Below are experts of layer 4 (counted from 0) of a mixture-of-experts language model. Rows are named router (the router's row for the expert), gate (a neuron's input weights, with its number), up (a neuron's input weights, with its number), down (a neuron's output weights, with its number) and show model dimensions 0-255. Each number is 128 + 32 x the weight over its row's rms, rounded and kept within 0 to 255. Numbers have three digits each.
Before each expert's rows: "gets" lists some tokens that make up at least twice as much of what it gets as of all text; "raises" lists some tokens whose logits its average output raises strongly, later layers aside. This comes from a sample of Wikipedia text that the model never trained on. Tokens count by the router's weight.

# expert 1
gets: " up", " out", " 0", " it", " back", " home"
raises: " for", " in", " (", ",", ":", ".,"
router:064091114126113095090129116168150084134108091114141151124153133077119143131078138116160188055100148091093149150143138080134058161149175119138169114079178132200145156093155116121104115136058109188117155095153097105155105106125111138167184128172093137099145088150152135144164119168136089099095136150094130128140147117107189093112163127153126150127107141086039090115099078118176086167141132093124128178112117100093134139098094141072086172158126158105143132127116109183096101162154130159145073179086164076115107140138139121119139129093151105139165215150138140117102167160117145146055063143103128150130154107106146152077168179209194069138096138111112132096120140164078128106091157148100119160066170087114184150118138183124162157131076121095163122145157081162129155159107188
gate6:141123113159161116104141132123155081122097095107125144121137149134104141058197090077110151149109139102122117149138136150186116098172164111178107138145114132159103124170129096113129126125136114129194100097171106138151082138162108156111171178084126135139104184143087166075109151113145162102096176136152118092110129127092111141126102136157143140166126124053057157140102158134172126152105178072101089168160096103185124174098162150085112140147094159125172175085094152180122191112139062135147161090110170180134128132061134109142109150138157109105118198173172115101145168106024070197096083128117105129128146075096138223099122127144171117110116078093165106177074133094101179167133145137106114112157130134061097103116151198147116094083124178139132096093121135095178111109098161
up6:131147152077137122080126063171143116131088113023074119091103109131142050160108156110104123154143148161084140142186098151137119177116131120073110158114099114117127218100099120110121101145174109154135137100164092083112109188116083108140158168050159118098170176159183150105123131133112132165106110151100200128106126146169103128147159147125115138186128105113100119145096146121126061116134098135153141155008178146119076170106055111095198135119124126131086093140094064109114091140198115145162134107130107115126156104137139101123155121147121089075066181133192114126148078119097140122135149082142126114200119179144110103172112160152140093056132144128129181152131163134158096173142126106072126129148148084119091117152120111162157169096098129095144147108185156118119137161092114
down6:125101143144133123081135118107168123123140140140141192087090075120183135139135129092112091133152140127200137106150147171105193098185088127131151100138144153095139092150150109121150184132137105088139109031120141121122151129105108128119096121108100160156105114146070134116103112126096094114126210164096200130144132094117122124139159144103124143176127133100112120180093136131114173086116168114124121208096128179159167136107092129094074142118176152179132180169065145169112133101122126112184184071064157140092117103145175089083111123063122122126134159200114139191073161090108121157127135149145140145176172096155069178150130106203092187157139133146164129094092102099063176162136075159200122117112084111141134142101117093129077078110123107117143121123094054104133077156097170
gate7:122100094113102098099144101148090101145093178138124121109174121194152203115037140093104134123174164113106101109074148139124143131108154131115178136102106141152123109151134139112136117147144112153128116123141119109186091120094138186089072169087145159222116132143169158083114154139157169099167172148159120137134194109107064121126116130154126163126111126078045120093136160154138076137093200127049113129087112115096085144104112098131114122132124096148125079079136143140065139136176081139134067129131177164167164186101146097135154125104130120185102111122130105074135147092106157134095130135106145091200171155149165136120193083126182125152155175083139051151115136077070120175146102084101144127136134153078183156066083095173100145092118138122116138142115126161165199148083142
up7:155143089143180101121129139156122047135207111134108126101102099143095150172166089134089138091155116089101078193071083126131068125191117109138139104111138074110153133081128079105113154151074064163161066091110164142179128094131123138168135163151093090179132173106103196085181139146157081105065142169137099121103145125094163149133092167186163069156146152151115152107117107116043143141150146098032136184139131152136156120137120126143144140119135154130103080144100114176123175139099076133083108168211146125115132105113103127116200138165139095184093101099139103124133169099168142122078100137085101107163156093150090148154092123131111116102080131151162094125108133123137143144164064108125077134158169121076093125111123100125085158115119122078133087155080131107147165169079118
down7:111190162149122119139082141098122194095161189106179144102050143071124093129139100084149154133134182126169106138142123142111106125137089127135134089071132112118156126106100108139149115136139104114160121110112128141137133124103142099200141138102086146175145124159106193167181162066166120153129106173168096162121146141078099121066141174068117198136200155116153090160167178160144170146088143123129115129087048144101124108154095101160149127136132065110120155116111094177152059145150117128120116108120169119132089143116127133097137156081117027173153170094127176158103158086159131116167110082170124144152094183100112142095113059089108080167115113073105127115127144165145123099150161130185184099145140142170117092045101106139129119128062148077132081146181096119170140183128107
gate8:082144159147168130107118082128111092158098172143167132119098117164167140067111230130099110072135111119085097133076069194190142111145198167144133098066156151106155092103158111082096170109124092130093092071103103084108140060182081087116125077175112140130088188127107172118140155158143072094150111144165153122132172179094118096143143176133158144191115152102074133136128168091096144099199114058167167154109164088096123108127079120115111128110156124106129123160149087122142167130132152073116108166161176134151137128150125153124122167106075128126081135139155058182065140119143114124133128146131154075107135095112118101182089153125150081074137175109094114116094127106102164053138092126116099153118151145141097118151098120165129110175117178072161133107096144075114162122155109
up8:159078156117114117165125138095147063125097199118197080136163129127169121154143140163140083105139123014146100123165176108111080140103090083100141065117110097117177146167100126149080107148186167158120167155153112196125139182113129160134142093123124084136132105113119114157150148098140156086128121142137161133101100161173086116127050148110115240141206212125148095120158119151118120166104140152151098136162163150147118169089121088149182082125103073141121104163149101152108107150161076148156132053102156143127114095125147128144152079092174136137126187127087124095056165135110144155152115164156072095153175090183146133161187127078127119096144101073110101119122118099148188125157067145152141146115135138155102150116130122166120106167078163067155114105149122123140118152107136
down8:152130067058094148087140152116168149113077129146115173109110166145089140057120143114079144163177172158073138171133095137144184077092195129169118114078086112087071077069166138140178144090136081174099144117178085165125153041160122128149114115115192099113103106117115145160140164132116151122156114098106109088084145171099118114185135143147164131092139162126092168138090129148115159117103136107094120095137166065149157140166112076151082130088123132135134135096157122108145139151160145098129114137171181165038166138120094105123183176140139134101129107113178127117110154103181106080153108146123109097159191126087143116162132109117102162140095133128119143061151162115101138148090096143101174135104202112161064190151122122169105113102121153200122151145130215110130150100137065
gate9:135143100082137126103135122180129101138144114128099066142112123092186106104111142099155063062113178166118092177101068145138183179096114171112067226175148166102104121139110140111088091072136104133144151082151181147119095152091157100115130168153119079120116122135107151179103109108162149155143153097168106099181095111126121135116124154111090173123125147108126165149204150162104072055155118159116115133155145161191136118160159093111230148129141074120133125148141084081122126150157149096135137123144114119072074137163148090088075129166130096095066098059134138139169091138153185121132119149101115155131149117113178141121098119125145105114127124119122212117135106175184149107129134162136188062175146110160190163110127118134094171188099163128077141142136127069133180154112096
up9:054159146134106095112133129082081179135130068165158103145143155110072116169152132135156126133126109139121156163160112127047147101154148073102124095162103134152156161138114147132184071116141164120085086174118149131091126119130117150173111106147093154129169148129101116096194166142147176162117130113086094091048144122101143181101138122137151072076091104084085172152099091135119117137114169088137134112144184144124112160156149111119137115094084086114152123150158084099134138117180108150115155110083100163093202206135102111143105111082116142185154127158119140134147130121077099149166143170172143150151090104115041164164103173131202134154106103094127123107118074149100070135157115170143089206054126120147155138111146109154154163130160088158180150089130128159080050180205121
down9:182169114095110115107113142114229125101141156142068109119150150116144073139110124083137128063142124113024140145125141118116103204120159121161162178144076124142106135215143125108088144102132113125129180161164129118145049161138150100140141124190143141155167179087085116150084109087097124113132086152100105128129128136120150097190116152117109142118083139188129129096219152199148117167126110100119105100081168188128130099103176098089067158131130159179071104119146097164093127110132170109086098103105119131065122136189102111075093140165081137061165113154120141072146115128157102119147096093162190122143084125148166160168085164137120130142122134155169120124140105115129162099151143157162154131152129102107161084127126088097160163176155084111143060144131105141112159188077106
gate10:138169161120144158193117135126103168126152084142082078112157086117137101134129152136092159152091148135105122123096125164148080162159109154096117112124100129109069073173086133161114152109127086124149123140120130087171149112192125109094095192142113142140112128131122178113166145203135099077122129132136132197158143065096164101129192127127118129091088136161147094127090085098170147101140139064170108191108105113177126142151173188102134123134092089114089176150074181128147182106057104171159111173137119114199111194139132094104136102140132139112080139138142091104123112129088098045140094121207048104146100101091075155106086170152117108104144110075114189163072208117178095101102128114126110174174122159137147097139102136102111162134156091105152129127060087117136087128159125
up10:095167147206142103147082134092159131125140093188111115149094131133130212121065122182082119123136162093140117138139107128082196109104141126117093110131090075146165121072086138186196182154139112142068100137103179139165166074142098133064165150148181137077156129156136137114119143116096121148120159172159123199151136148140117187109170189131143120120172093106121118195105085067157153102124087128196150184118143122151133170138112149188096173102108113039103097105072167112106140118104083097156166131112101091095118152141147123152105130125144104098081065104089139138064095114172169123124130104150134110122096172131114164179167147103101165106141140113103152121116148082104092064147111148118117133158094147138213137148108140139102119115192166161097111155150120143143153175178092
down10:153144097131085178110114086129143136118158147136088100065117183173214079129131099167087100110158123106115195126164119096093139107108157176128130123166138151139074113146094129110130183109128122101097051120152113168156128078120126192183131163091139082155100088128140159071182167086147120094168071151157148174101187110145135098128118092116140178083126141158104131112148094081101135086134096106133090155129116112136134097149149157141134110131137077134105176121147121092179111110104039083113151138106149127197132120149097132121175181143160144083109124046214164138074141190141089204096123096065119115103124109141081151125116130120194124149184087106111144135100145170124064115151143149107121065145216121172160149141129129138123138137169128130118126127097143118183151077099127

# expert 0
gets: " of", " the", " part", " that", " end", "0"
raises: " the", " its", " their", " a"
router:100115089066166069050104117172148084115078078114150156122176057092134145098093150118127139083088167099119104127087079121147124128124206116087149108074184139154120129126142110104114108096076133206101165108166127108168094075150085126149141192180125184156178096127144167119106139148133099089090121152106164126109143140095145118094100177154140089101105174143091088101105109131199050065145138077176128131147113085095123152155123167113108182155098099093106142120070081185092127159178112129170102152120207090143119161139148114151147174075117143132132186188179115148129130111144129166119129181131157152126203102164122128103139167155183060106104156112122127152121088148122155119104200118127127157099127126154125117130140175092147184113115079152134114117130097135142146135097119
gate31:137161089128139092097144074083181113175143090102108104120144097129069110162149125127161085116081059180139156152112162113186172124089132157139115162149181167122121098193168126145069186128054132105079170135158090119120073151156137138060078142058107130100097142132169119182138093156173185074114136170178136099119162093104161165125130070159175082182130162074075138182149106132165109130122127154112121179098092088161130086110116103147068149177097189130136132114184106148110096150136116143133123083136113116125048123135115110171108101136136122084208175131112129093109134149119088159122112103147154157185121173164213132118124159134090135128142085127138115157046135125140129118141180102105160095122140146100147122133110125109123135074102113124089111148147137136063186102101133
up31:045166076119159109138120111101102143110170144162118125089143087105103136122180147136144105162101175134117072147104139118098087101154145098095059213084081139131102079186117117118114175049178142091150121123088145086158121117155131100085112175168083137097120172067073151116154109127134079145168073115167087169138124132112166169197113125128155095122165101128143073173140134133145158143146106073149134104110128142137122178117082115111146103121097112166145134154134157038129142113163097096139082140130116114099181106120226109086100107101133127144110130149160081107134108140108107127130116161128076114127167099153090134164110129232125085127147185105152100110171103179157143055127113130178115163101087178154189139160118124065110126154093111150125110095109134132071156173093095
down31:162176130128149113142135125107115138116141136171147100159121144108087134122153100125130120171097092146165103176124157167084148113100111108196158093134142143183112147102121168139140111107120099228139124160172078124055099056166109142082114131135139125180195166163169110093119131077130094162118132132130127123106127115150126193128121116165117173167140142182092104119126124115116133150123142041134153157099087110058131160104075129176098106120161179166126105097139081101115139024174124141082102150113114190120191103102182140122153154092167098077124125156133139200120206121131139131139098135171141166100127144156110132096081114126144173071115144078123089089151155086107123128096109181189116166129091156156120084118115104090107186107104118108149106115076074124076101153166039
gate32:130179107179152116099109098131113150169120147146094127124126117074133111093125157149133178108095176114103186089108133085168105112131137100157180153148108147176074139201129187124137115082124185140112114179153175163131159086072129112084139128108158158115110099132160170121130149165156129041123176132128145139113117149111177198112130165118099099138144166152082169110124058150089118111169095105129099181121114130211118106124124071133124153140107224134182081096155128116170137152111130160151129159086160083042169131144124138162103098121122136128132147112122088116193083136144136087134136127158138168082124102115153124176080150148168114081160106183135128095131090153139164127073102078105076089082129107130136137201106137150133109109058125122177125064133150096080227134088129
up32:178102176149139172092107150145125143082088100127122097117103128117109121108166136141155132154115164148126151082105101118118123138175164146092071167126152103115112152125135144104140217194172091084159097106150149136167136158115157138118188077098084145102195195134116216225133128125178115102157106084145128109151048115194127070091087134131183203129115074100113127090096080116101167116142091093142107142134143120127102096107149051171127104131151140140132158190151166122163148069122165127091110083143071105114137144134118114111112155196101135086178140063132107138092147145158148167078121127149121174092128121110115170114148104173149071047143111120139165103105121077177137103084103119117113074076116082126148137161156124116170146109140126128146142090097134206115117143119155
down32:095157105202109070057142214208000130105156093122187098122076178132129173155110128127113125173126135115100152101101138158119105154098086134138130084147174090142160174156092145111133135158097112100154131071182104107118100092146079127131119145102153126124163088126159078113133163090171127103132156076135111090126144134154197123121102124145130091106115134154155160151178084133083111233105110154144128088097115123097125114141117126150088142107139161067109155131116155056118141137119103123159178141141155174152145110075135102129100113160153138168186120094141169143137115183101162129109135106113150097171102130114115170142085123152169123138090097096119131153130153162124128136096211096193123159180078154088154125130105138103134098141139129143147085154115134127104120166036164
gate33:144105160094108083027134142141123123177132151120123131177146089109164144142164137140080186134157126112089138106123087148135135064160170106029130136098177101137168127078181104168120084101138208176109126117154185158133119143157102113146137132090139114175124173127127168106124102159123054115117189142103172145110198136087159139170123093108137056158116090125154116141180090115118093124098132139168118187141085107128113103087108145147166107144120134089120167103091096183075137110110145131102164106136137095117124091117144065125107114138148114075116138086145132107139083137166162139132095128103125107136160146194135116128099127110126127078143076169129135123064193185099101168131124079079179019150160190163123101092156117139090131106158145210117106126121141119120095066104156
up33:169105090088185131120109100141180131151129070145102128134173051148121124115091079101145113097087058113190110106121143124102118137106183107170146084103116136161104109131148128163187210079114128154083081193147106111155149142121042109129063138138096105116130123140111149148207105153108125165144131126168104133063164152171146135152126158107138105088160113075154107148072103149121115161115137150019173115070182154092142221106127148097146125133089154094068072139116134152139129120130157107106105098109159095143122089130150114125153135078139138141084209159188160133135120108102152125138166137142171103208142168135080125099154190086126090120158144122120091134158067096155167154077171134137119156122125082175151112126098146081127124114120173083154139148101133095133143104103133
down33:193141184114148122146145137178167088140126135084186130171139117098114143167069179119084123073130140088142063125106102130081118031138170128104180134069076150083131140135128138148125085086130118131114053142127139200174165155165086094188145118141094132074151139137088155161128117162114137214174115114155163146137160127147148126125148158133124138168149178069066131125143049135110126148128098062110150119141169122104117142102147093144171157092095141134151106108150085140100080185133148044118057161086137139144144151135171101130102156128125154153079108127107114135043156114107118110108149109057167148106180122126150132094153130154134187068136124094133147131146069134110115138112126196126123102107189105121150107206063130116128118150151173099152087121107100131108152110128155
gate34:102160143168182118110151117178099157189091138154126149133108126092138119158114128131142097131106164084140134072096129160113084094149105132142174078122094137140134186087107156157182121099170105150094133171148130156107166143160172078134130159141152171190139096122146106151120142153151128064130126175055107138127146178132155142091188141098076115151115139165137131135234099103096106168142102156221183104160140174171170134187119147100160170115129125095118164131100130146125143115128179139143149120153113127146117144171158153172116172120100087150075130120135070138056081100118076131140107131138107138046123090142168170089080195073137127076199075121111095194161079111078132095129119085130084108144077162157154125180137117175137115136123133137158105089144143079110144127142196
up34:137199130148089117137110199087194149108131177122126143105142175151143105139088201105094106195035131112151181120139146119166112179151017103122099158164120086128100153076131105134111112154130129146159124165147096112146160102090144152091095122142113084136095140152093112185125141158134153081138158099126122100191107053131067119167107145130059178134131195121156131118155168132095101149123105149111061113150074151139172137167175197110154125132141126097153118099113123123088089138154164137127115101175097114142083097124097122132131118124169179084156129142088091110124159094101040129088149172152129148089143127114087171112160106112124112141115092121141132082087130081142177096081116113208121130137107144097133155098194120129146131175111117079160135174072122172149094144136062
down34:109139124181123179145122161119141090136178114136092150115124124124085167116188135115087110142063129145096132109135165152075116102145039143084128183127150161108156161143114113113112117133106113146074159124129143100153142125191117149146198104107131116124036157159123086064139150123131100089150175138139104154160070072142076119151136121147057139134076169173112125126154184143150164136154097068188087157162125158084119148137115146121088135108140130189117143121100131121178058120213164101165122117070193138117079135120137117159141100099137118150167158116165130106121189157079111163174095146098116097113108129144067073114131147117136155097134106083156151125111141092065119072121198127145096127071118134166102175223089121116175102071199129149108121155104145142117112158099102
gate35:118178170120096106126082128127103140139110101115167099107166111170110130133150171100132169164118105119121131125099127080120142153121098058102140133145135069141084056131138129149095102205107109178077104170122073099136109096115141138167136116161074125106110124144180117070126110122107117085105191130126120126151164131185121150146142128072164159161102124080163070114088100164157137101177160139192126153176125112119071088106189086128144132140097152059136155132066111196118096093083134156168083144168171125133068150119123066104084127095160140159127181134163109200153140061165124149086117203110158157131132090129119183084149070112126135153145117105158142160065093156173120149157115087176169190145143151129175100157102122076085147130148068165133105147166148113183097120089136
up35:172126117157164142141071156183158103170141088164103113081150147096105146103110114162105160109097110117090167190115084134168141123154148138123106114104121132133172155120116156130100137124101176112163126060138130119174113121115124165124139128148146183174217104148137127109155166088119141085130176151098062101131182116156153074101126102137075156134144142133169119104062102131123115127132183143198150131068029074125172170145119086111148104093104144123150097117032138122115136134123110125073207154149078143137120150115098169124176149167125156088117158098148122099100092175136095091169100146162107142112131142081130136135127141161109020128126130138087093153141131134126165144142141091155146072103122174120094177131148181130136186157174092185075149080218138137117164116092072
down35:096175152108116135114170166120157151121118134145081058110124158131171128090120108141119129109157153177169150180135159085126157091121187110107169190131081136156109115111132183150114099142165144129112161129152164151074145085145082166096176159150145105137094137110129077150091153096182112106202137118081126039143118166095143105084091113106169121130134085116099133132153079101183108141115091071116113128137134101110163169089091159135107106146161072142162130120189145054077110085100093114108128149101134117080163091188146129186131101147119126147064129164153149138116102170179116146098107132110106143137160171135118096097139114061193171072155112121116077186116106145133198115149123123097100091161148107152139146098130193147072140124043127106152175107173074159136202074165137

# expert 6
gets: " to", " or", " and", " than", "–", "\""
raises: " be", " create", " take", " become", " make", " serve"
router:058088115115177077056101103170177076137070109132140147141160081087085120146105166091160114125087144079069127119114128091112107116133174073113179120078146153141084114120147120126075090130139135176120164100188106097152064118125169161133161212144102160147145100121086171138085157135155131143121157141109141125140184134095154120135135173165168098137128185137054094087108097089154068075134159116143162133104106090140163125104074179129106159149098097097076154092072096136074067137136103167147082157129171144132134160155168125145156106115129088088131200168166091122133145132120131172101122175138132150128143137080150147100157114152197060103127164082150104119144099192142167113097175060115141132088177119127179134158133173094147182110123112122139114136120101099160178119116158
gate26:096175163098123121109125150091098134113202212135127129123149164150138179107079085122151223097126106175067156131061121159132150129114087165123150060091172128159146142133133164078061124185179118126191099157163144134165169166130144153110173159147171156122078117140109137136099078123084095173119130108082117109142130076101103228112150160161113122107145092143125160135128069117109091171156173088138099121152103103115107156142157129143155124115088117136131150121096178121110148128109153148134156145138088135159171188074151067117117108178100146142080092174107136088195063122093136135133158142109138099108162070120141189147104117129133117076187113086116194117127152070108098133071142122115100132128060093171132112148168116074115124201137132142146164133092116178142126144113111
up26:106104136142167152151147151062150032091142128179118118126067145124119118106138162122160155132126139119156116175158147164082093093099134107147127094144129172151121149126149087133168193142100106119098063086124091148118110156158148091128161139162148177172114119127102113102161135101103152148147169179164166035139158138147161153161137176165071123124107128153122161098146180075086085122092068079082162174153093104145127112183035121120121111155104176104102115225114184141113108120139124125082106131115153134158167119121172119106142130061126137055146107142111127069118173119131099122128140123137195124105088118108103094124104157149106157122151094063114187075096106158107083114156142189194136132106167074124127106090177125090127096061156177115099117107145145145142181187118139
down26:054160160132122092133132175142159120098158078154120114165092122129136165130150151079146126122127125123094087107124152210197122096166163136168128090152157091089132138196104097114105137112119101116137152112134165124112132173103081157149119151109059124103151125102093089147154142173139214114095117081164067078117187129053069135163157174183112172141116102062154144141110177104099138110128093088095081075124102148081149084158114116067081087129121121119163186167128114139184168119129093115159185109112210133160085157162064120148166096139208162143115093103116152112176085121110142141145066132135107111125132100108123151200141078125087100144121115107120115149127183140126121128134155162108167166155108110165077133140111073113182185134165114176090126135119175126114160130152110
gate27:114092146152167049088150110200147103125151131148171158115133134127105183163127145149181099168153079089105140181093090122106145140145153113107118108147127142153081100131126133056199160151136126135091086053157062079092097098184096132111176160152142162137133132081154155143152127168121143107184118094059167113136078186131122124117192111116173117126145140094160114165060196144132124167098149117131152167086073126082116149155095088111138121122132141065094116190100075122080152137185177154147096139082146158111160150093187142119153211166078083096103173150117127111145118152135157147123171179158143130138135118146106151149147149162139108108131096120072112135081130172198142110074121118190127161106145055158147123152129127124131162147108160151080184141144142097110142141080108
up27:146116137148174118157084060161082161116192143130082137189109115161174178081126128147187170100102156098126099154077104158193144105119100159152143114138129067174108145123158148118203184135103141201122151117103099061111139153155131113128106170065110143146091143137086164083131151147100184151129078096075115131107112152102112122123191140144161090101120136099199115126137186113103152066100084176125116145097165110069129137172150139093048148115137161132133077145120137145122131163152098130132173112065132086131154103122198154112047096146086147170095150144125083128157076108119137094152119109114149089136174101165118066151095153141163084148113107114131192138094147095133158076159171099134077123138169121139117183111138170088099069166176168119127137093113136101086119122136160
down27:127131125211058183175140144141158116135102124167137066131094087126125147079133115192117103142155138156126088113128206169178174129128149130116124191116126083114145175066200099112070096124133131086116166136079179090147161112124122143101116089105160127125141152143054125135161183149173122170117150072134103144139143103162140054082162138145063146105133126117069197139109154095110155100104148135073144121076081138080151142165121167070100083090157132121098086108112098108069159086110136159137144114147093113127168155103127093170123113116147168138152075138102114098160157129065161141167121161161104126123136148083139116170143164142142164162176159081090131143109152067152083100137125154153121116131149101111175101127178161164111193154112049105134144146157139068085177160112092
gate28:093079111149153109143117109111139194152164095124117167087130115123137103132165140140190125095125119068120078139147060070154105180131140105096126100208110084138069160106107131087097169080125131153204127174135163134128069147155117190074132100143137189108151147100102097154143126153160125128086101086129114157113150109084165052103158117206117172107122127100081116066132131107166065158145145099148115095107139123174124146146144133106137128104125150070139035141112087137141087121139155155124118082119103145112124180144080124162147126099097128092115202112097089162133109163125085130172140186182094108085110116128111188139181084138071105073135084096077193100141082133140117129141144125087126172158095189067083141111148166108136125174134092125167113154136120102115198149135123
up28:167129140128175112091101181175105115132100132142130121121106125135129083137171150148127110177067161104144118105139119132147137172152157115124148132105107189135134135162144115207130115128143114133128112164132127111108109145120111104100132124152118081156087145162100106146107160145124120134133111095157135127078152149062171127123121227112109072149088081136094091125158159086112086143135122060132156152176175088101180110160128141117154138087134048122103092114171098080140148141100104126115154169128147190210132099119129114152194113097065136130098169098125067111158067129155187104147152136129085106142093152072130093130163135104122121129117123155229145153188110126146124084121072056186095087140162199169154049068085096109180134131084159194192134141109123141069153106147104
down28:191185080098158127110108129146143149150073175128063130136114131108118133045063132149082116168160116118107156095135136123095075128138115072095142137100186153149129133103154144132127167131082139111120095111140115100171162155193130163099055078180106161146106218189189160110099085059167086052137059200168208113127142107252152124104116113098157102105121114071126119129136107161132108130100069143121170171143135097092104128097112155124143132172156114125153142099110172163124149193140111078133118097111163118111143142126122171120099106110171122162153121129109109161096173129097165158104139108114154142167133121144168089133089180117120146130129115127099130149140114072197110113140151113152135097069126126169083101167127074122140133152147132066132165099156102104139107146097142
gate29:091217145120146075188119139071117149120105150065117099079144144137073110131082135095109131157152160099178130129141135137142122121108123148137182160152164216140163159143085156154112132173149146130103132090138123114105120132170119150179094178130124094109160069107117202073203129148160127120134144150149114054099117137041138111201111111126123101108130122114133155206128076042132158125142134129057134108129106087093097164106091145136151156135142157117156133115123094153206110080121132129139184170133141120143139129171090121127039128099168137135127122104125106148101204125168159166124192134139136113115097111099144160080157159104141164089136165126153152114147127144103087135121111058110154108075158117125139097132121193111068094151204123161166069084068115130140135140166126
up29:149131168139135206147120152150136113196121116139168146102095157147120071131224092142086123156132137157093144115136084132118153068165142176072179130108128179093152142124078153209118080145200156088084176159151105155119135131111093117166170157123135112099134083144122156126160115141152113172156122085144140113163190105187157187147150061128096094044115131152130152135097114127123090122171143180132159132114053182115132118051088099071181080099100155116109125158125138131159125151060098108144129118137077097157194145149117170091135092145118105097147124113119100138075111149110155078135128123104137109116130171105124088119127095184089165127129116188114174162137060168101089140119139106133120101075061116139108083134137079068136107132090122105094114121115120171164099171164152
down29:171132150134188140161156129122085178152123075081194141208113068154137105155201107103167161126116125172126135141103092095094148167118160049093129195126102087058145154110160110132161122145104109084120137112103163130103149082128184163035097161117136135128184118122109132123091152092139188132071133063126183149100101161161126123159071118184110168106148153148148119141148171115133182092135085146085136194167102089132120164165147108094062086167077165140129117138192159096068128104089104148168069144135115188090174083110122108137110075131127115145121127161191094102123139107065140045132160164126109110110090088112157142111155187086097148121166133129084117146144135151124142156123105129113136088126115107105176149143124144136122124102115083146092135125110180116124158145158093
gate30:148114129104188102135091144131099152113132187078190089132111218126152098137122167116125113141098112120169095134125095117097153186121155137091119148141141174145129116115168151181117175133113129095119148105086165153162130097053132153112066119194067156114172118172151127116138135098146065130142108150139082056134130128112078108124113128037142164165149171114161151112128099126139112175163138119117102105107103219094141164121107078184157183096129141123128093116156143157129149187064219200152141128130133129118070166168177145080143134137137119125161142092174073129141135134154181149083153107105145054158141102141108076113091124170124126083069166129114116136132090145129156162180167124087143105164097165145186099067140145110149129055122081117113121063107108126101108111127121
up30:145117119125125112074149099148114161089160101167135112159110169124073137101102125183100153140127049154131124115177146086154121115085163136113142183163155168158144100091136099097188193155106142123104099098134123133135132152095150142131121115047088138189097093142146178133081117138078111126141128076086090163107160152094117137074139126145126165170165136121058134165110102099159119129099149079134162108140126187085166124133087178106086154090145156149131147089136146149134123149130122099096137122095126088160119138071117094123135167136118093097159191118104086158164067168118129146141084192092119084100114149133061108121142096111174142126110080081011134114132151121124153113191135043132096156161141165138094052089099120051153103122058119116101154108131142167200162109084157
down30:082158070113140095135079149089064162081177116128137143159157117147123072126123173081041085114169155133101138099158116145157111141171171084113131156146074146146153152113035109097119114146144130105119179162147126129099063077125132120144091160200141111148126106171190093179102190081153135147194158162129142099101164128105125154111136132142095115118115183103123196072078140048081210087110112173113126116121173163062140089137127142124166087128127147082147124167166175163151104113141122120131112112162112093107133101123127111150136110141083127161116167141188129145155123125130100157129149132124146161075084114099129190120105063092144147104136141151143171116149104093090114173120127138121178085119137144163105065099196136163141107180128127124093097102091102115189163135094198